Below are experts of layer 10 (counted from 0) of a mixture-of-experts language model. Rows are named router (the router's row for the expert) and show model dimensions 0-111. Each number is 500 + 50 x the weight over its row's rms, rounded and kept within 0 to 999. Numbers have three digits each.
Before each expert's rows: "gets" lists some tokens that make up at least twice as much of what it gets as of all text. This comes from a sample of Wikipedia text that the model never trained on. Tokens count by the router's weight.

# expert 10
gets: "\n", " |\n", ")\n", ".\n", "==", ".\n\n"
router:474505419495497408473538455507511496482532582376438392493527508585610533554499534495488460389530477592578522533531535427421530504544499563516529418460509486470532553511447440483437516465484417523478526508576541468479491468512504484475545421521503405540533490498502595484538468552555468471450533670629557580519445530550576488534534464484

# expert 2
gets: " the", " a", " The", " his", " an", "'s"
router:455532481442479458439577468495548469481495546465447491536496412504536497455529506422517591436571456472491469544507483474447544425524490451535450558509517506540499545575442486490529528545491543541464458466610505559456435548499544515477599510475590551435547475482507538533494472501541449448501465581559515489468446576487517482602521476513

# expert 15
gets: "-", "|", " |", ":", ")", " USA"
router:522561348423495405419499491631419478593611364427466478502470516526590527507459495437502451469507458515545488579526485455575501504507539519482535505461537523537452507505500435592507509554573453568483563464507545492495540542562606509450531485547556513570537503505488476558522451539489464495441432449594538494460476520528503496529509474464

# expert 9
gets: " (", " \"", "\"", "a", "i", "on"
router:447592344586560448429457492521435500486503560442500508479412490506545403573483553527421494474595428459531542519512427552532549504529510496503541466499510533533472486479443504562497510514562515514469495531530546470481537576523502677455539456466573491532508490459481474463446446501484482451467498514432513495549537570495503514483484485443

# expert 7
gets: " and", " in", " of", " to", " on", " for"
router:427519561469626502408575466471563418466512541405416459578446381603552526599485472474516466477436470454449519464535470536462515527517531466492487597481534532548502521523447434614441476490501531493509354553502463453514481473529534539457480500507516490631502451493511415506445428525590515577475457534511495562423533511527522628518524381490

# expert 5
gets: ".", "=", " John", " Mc", " J", "z"
router:362527467555515376517563399511535423510454526480494449526460498454572527445480519419591411450488492559516507531537510568457519403558510543492485545463553441510476458485475456451538496474565520479507452541465489441568531382491514537562441424526530564547533383466477474546443487633560349549482432487528516545425471485459503477521484442557

# expert 6
gets: "–", " ", " —", " +", "0", " −"
router:414563424632606394430569461430513383444553482444471435495442434573445523526451533450448492522447498443561488524583467451458479463508573496475530505514473465361493506461468510480497583565504568540487434538557469464488519494521470503524531553539499480513505465439560461499521476462542551461436554516478528458416542498532485567528473410522

# expert 0
gets: ",", ".", ".\n\n", ";", "),", " as"
router:479543588508456466448508479540470525540469508498493499556448493565619481479452527462531480516568432525547494518495493514475531490556511503569576579486503480543475568523486503537465553531496571511468447466473498479460514480520533519448535499495559493601575529532539502514425474477506433571476525509492500530532478497535527435492544486432